config.toml
d_expert = 32
hidden_act = "squared_leaky_relu"
moe_layers = [1, 2, 3, 4, 5, 6, 7, 8]
routed_scale = 1.0
init_std_router = 0.0325
lr_router = 0.000718
norm = "rmsnorm"
beta2 = 0.99
Below are experts of layer 5 (counted from 0) of a mixture-of-experts language model. Rows are named router (the router's row for the expert), up (a neuron's input weights, with its number) and show model dimensions 0-95. Each number is 200 + 20 x the weight over its row's rms, rounded and kept within 0 to 999.
Before each expert's rows: "gets" lists some tokens that make up at least twice as much of what it gets as of all text. This comes from a sample of Wikipedia text that the model never trained on. Tokens count by the router's weight.

# expert 222
gets: " of", "ed", "ing", " had", " for", " made"
router,181,183,224,187,176,217,209,188,206,238,198,204,232,203,197,178,186,196,184,219,201,234,214,192,184,219,185,177,179,187,206,212,205,203,203,199,211,183,225,218,172,181,215,224,188,196,253,180,191,218,190,165,176,194,173,184,191,178,216,199,242,186,201,219,245,231,163,186,195,242,199,202,179,183,177,189,205,228,173,195,196,170,187,158,210,198,219,190,205,222,227,226,198,219,214,185
up0,147,181,226,183,201,201,196,188,184,216,202,237,227,199,215,183,164,195,185,214,256,198,176,187,198,193,202,204,166,167,201,233,227,206,184,176,179,192,217,207,176,193,189,204,209,247,182,193,212,214,234,200,189,216,204,182,203,214,196,200,227,218,209,203,222,207,183,155,187,216,225,169,195,187,225,206,226,221,206,222,181,208,207,192,202,180,170,206,161,223,200,213,189,196,183,228
up1,226,191,225,197,186,207,196,209,196,217,203,209,163,169,231,224,201,231,220,240,205,221,182,191,180,222,169,236,196,204,177,220,208,236,229,178,190,213,173,208,180,183,192,193,224,233,170,171,200,209,175,196,179,200,182,236,223,166,177,199,183,168,190,204,213,213,186,219,213,211,208,188,178,186,233,162,173,204,207,168,167,205,190,215,228,191,213,202,182,203,203,208,194,186,186,185
up2,211,200,185,210,216,177,213,260,191,169,188,211,216,210,219,212,238,205,237,227,204,217,217,227,226,184,187,216,157,204,229,206,176,175,189,226,210,217,177,227,178,206,176,196,183,206,217,188,198,206,180,181,209,185,193,205,209,225,177,155,198,215,222,210,211,200,208,212,200,203,199,219,208,207,220,224,212,201,221,210,203,209,228,233,196,200,159,233,169,203,171,230,183,185,194,168
up3,173,147,196,187,211,196,196,182,223,218,195,240,215,179,206,196,168,213,176,212,228,203,170,150,197,186,180,165,193,185,208,189,213,221,203,230,204,170,243,216,172,169,202,187,230,204,221,177,199,194,207,192,197,193,205,222,209,166,239,223,212,198,179,211,228,228,195,188,198,208,180,210,178,203,229,208,186,189,163,224,186,197,209,209,194,174,231,219,181,181,190,191,203,181,199,201
up4,184,208,217,216,163,196,203,213,200,182,177,217,187,161,218,209,178,184,211,218,211,191,224,190,205,210,178,201,216,187,179,229,189,184,200,241,211,199,180,235,190,222,187,219,188,187,215,213,161,206,205,215,211,185,158,246,175,176,229,204,226,222,185,229,225,197,217,180,161,218,195,207,205,182,230,213,209,204,206,231,204,193,195,144,195,160,209,186,166,206,190,199,207,208,186,190
up5,246,224,206,235,195,204,170,189,250,187,186,225,188,224,236,194,175,186,204,198,164,190,208,191,194,211,203,215,199,202,188,189,234,230,188,182,188,185,209,217,195,201,220,206,215,223,192,203,185,208,198,200,198,190,190,199,196,185,264,225,242,167,193,195,192,196,173,182,219,211,185,175,186,216,207,232,209,178,212,246,163,207,206,199,223,189,211,229,195,214,199,172,203,209,177,219
up6,197,193,239,215,188,223,193,189,205,223,198,215,216,197,210,229,185,197,159,196,224,170,192,175,171,166,207,177,212,204,197,193,217,189,163,229,193,154,236,212,183,182,195,215,186,194,231,191,221,222,201,164,200,201,171,194,175,173,231,232,205,193,165,229,198,239,185,198,211,215,182,178,178,215,208,182,200,184,212,207,194,192,188,196,228,166,231,191,227,182,230,203,198,206,195,211
up7,147,174,220,174,186,197,183,226,185,225,191,216,201,164,204,201,178,168,189,236,248,209,202,206,203,209,200,207,217,215,192,193,197,182,180,255,215,177,194,182,177,214,186,192,210,213,211,189,188,207,226,192,177,219,207,240,186,186,213,179,225,222,216,212,204,250,190,220,193,223,192,205,174,203,192,211,204,240,198,219,179,217,177,228,183,173,170,182,199,202,206,204,203,205,201,174
up8,213,215,222,185,203,211,202,207,213,232,199,215,207,175,206,210,212,202,204,215,201,161,182,214,201,189,186,199,191,162,179,180,200,168,218,212,212,194,208,207,155,185,236,247,192,228,235,179,225,176,196,189,184,204,171,207,202,222,249,209,207,177,195,236,209,214,230,174,203,216,201,197,185,213,199,202,234,206,190,202,196,212,192,159,208,166,227,196,205,189,238,197,192,250,211,179
up9,181,194,237,193,177,237,192,157,205,211,195,228,219,208,222,186,211,215,189,204,203,236,212,231,183,178,165,194,206,202,233,180,172,203,232,211,193,206,198,231,197,197,197,201,194,222,159,195,206,163,169,179,229,224,219,205,208,192,185,243,219,189,191,204,188,176,185,189,207,246,193,193,187,195,185,188,186,216,223,180,234,203,215,200,219,179,211,198,178,224,193,176,197,164,186,171
up10,180,202,197,186,223,198,194,201,184,214,198,210,215,216,176,189,216,211,196,204,171,195,214,231,183,218,240,189,225,201,167,193,187,208,206,167,176,166,183,214,165,230,223,189,193,191,161,204,193,197,183,211,171,172,200,208,215,201,242,201,164,205,184,211,226,165,210,199,151,180,213,182,222,227,185,206,189,179,190,204,190,211,181,184,222,199,182,217,152,175,189,199,208,155,205,225
up11,237,193,175,195,192,228,211,199,208,217,218,229,204,189,190,207,140,243,196,212,201,196,216,236,201,200,157,200,181,208,207,199,230,184,218,192,186,170,189,219,176,193,202,204,197,198,209,194,206,217,194,205,202,202,166,185,188,189,212,254,205,205,190,225,217,217,221,188,202,230,226,209,168,194,197,219,195,207,200,201,175,211,201,161,197,148,241,208,214,200,233,223,200,231,196,184
up12,200,171,229,235,200,208,183,192,206,239,180,204,218,226,193,215,183,193,174,224,213,240,213,195,211,188,192,177,193,220,184,210,215,203,238,223,193,156,193,218,182,195,194,187,215,220,236,189,205,205,226,185,204,157,191,215,206,184,219,236,221,228,202,221,223,210,208,183,222,241,203,197,175,210,197,206,215,208,199,223,213,157,196,207,210,169,223,210,163,170,204,211,224,211,224,182
up13,209,202,191,197,181,203,249,194,210,189,192,202,189,173,213,191,169,181,186,183,225,239,199,213,213,181,202,175,214,223,207,218,179,198,199,201,183,212,231,197,188,194,186,202,213,198,172,202,176,204,212,188,224,236,247,205,176,160,210,240,199,181,209,237,187,197,204,195,180,210,198,174,234,236,231,169,176,212,177,204,226,181,251,199,180,177,198,188,162,202,202,200,187,187,203,214
up14,220,196,233,212,189,161,173,182,192,170,222,236,185,216,223,189,165,183,179,214,196,195,183,194,219,203,191,176,180,233,180,205,174,220,200,173,191,187,241,181,160,165,209,180,174,162,183,187,203,188,209,185,148,197,198,186,187,171,205,178,190,214,191,206,191,220,160,186,228,234,220,195,210,211,226,177,216,215,187,215,206,213,213,224,212,201,191,185,186,187,215,192,213,207,199,197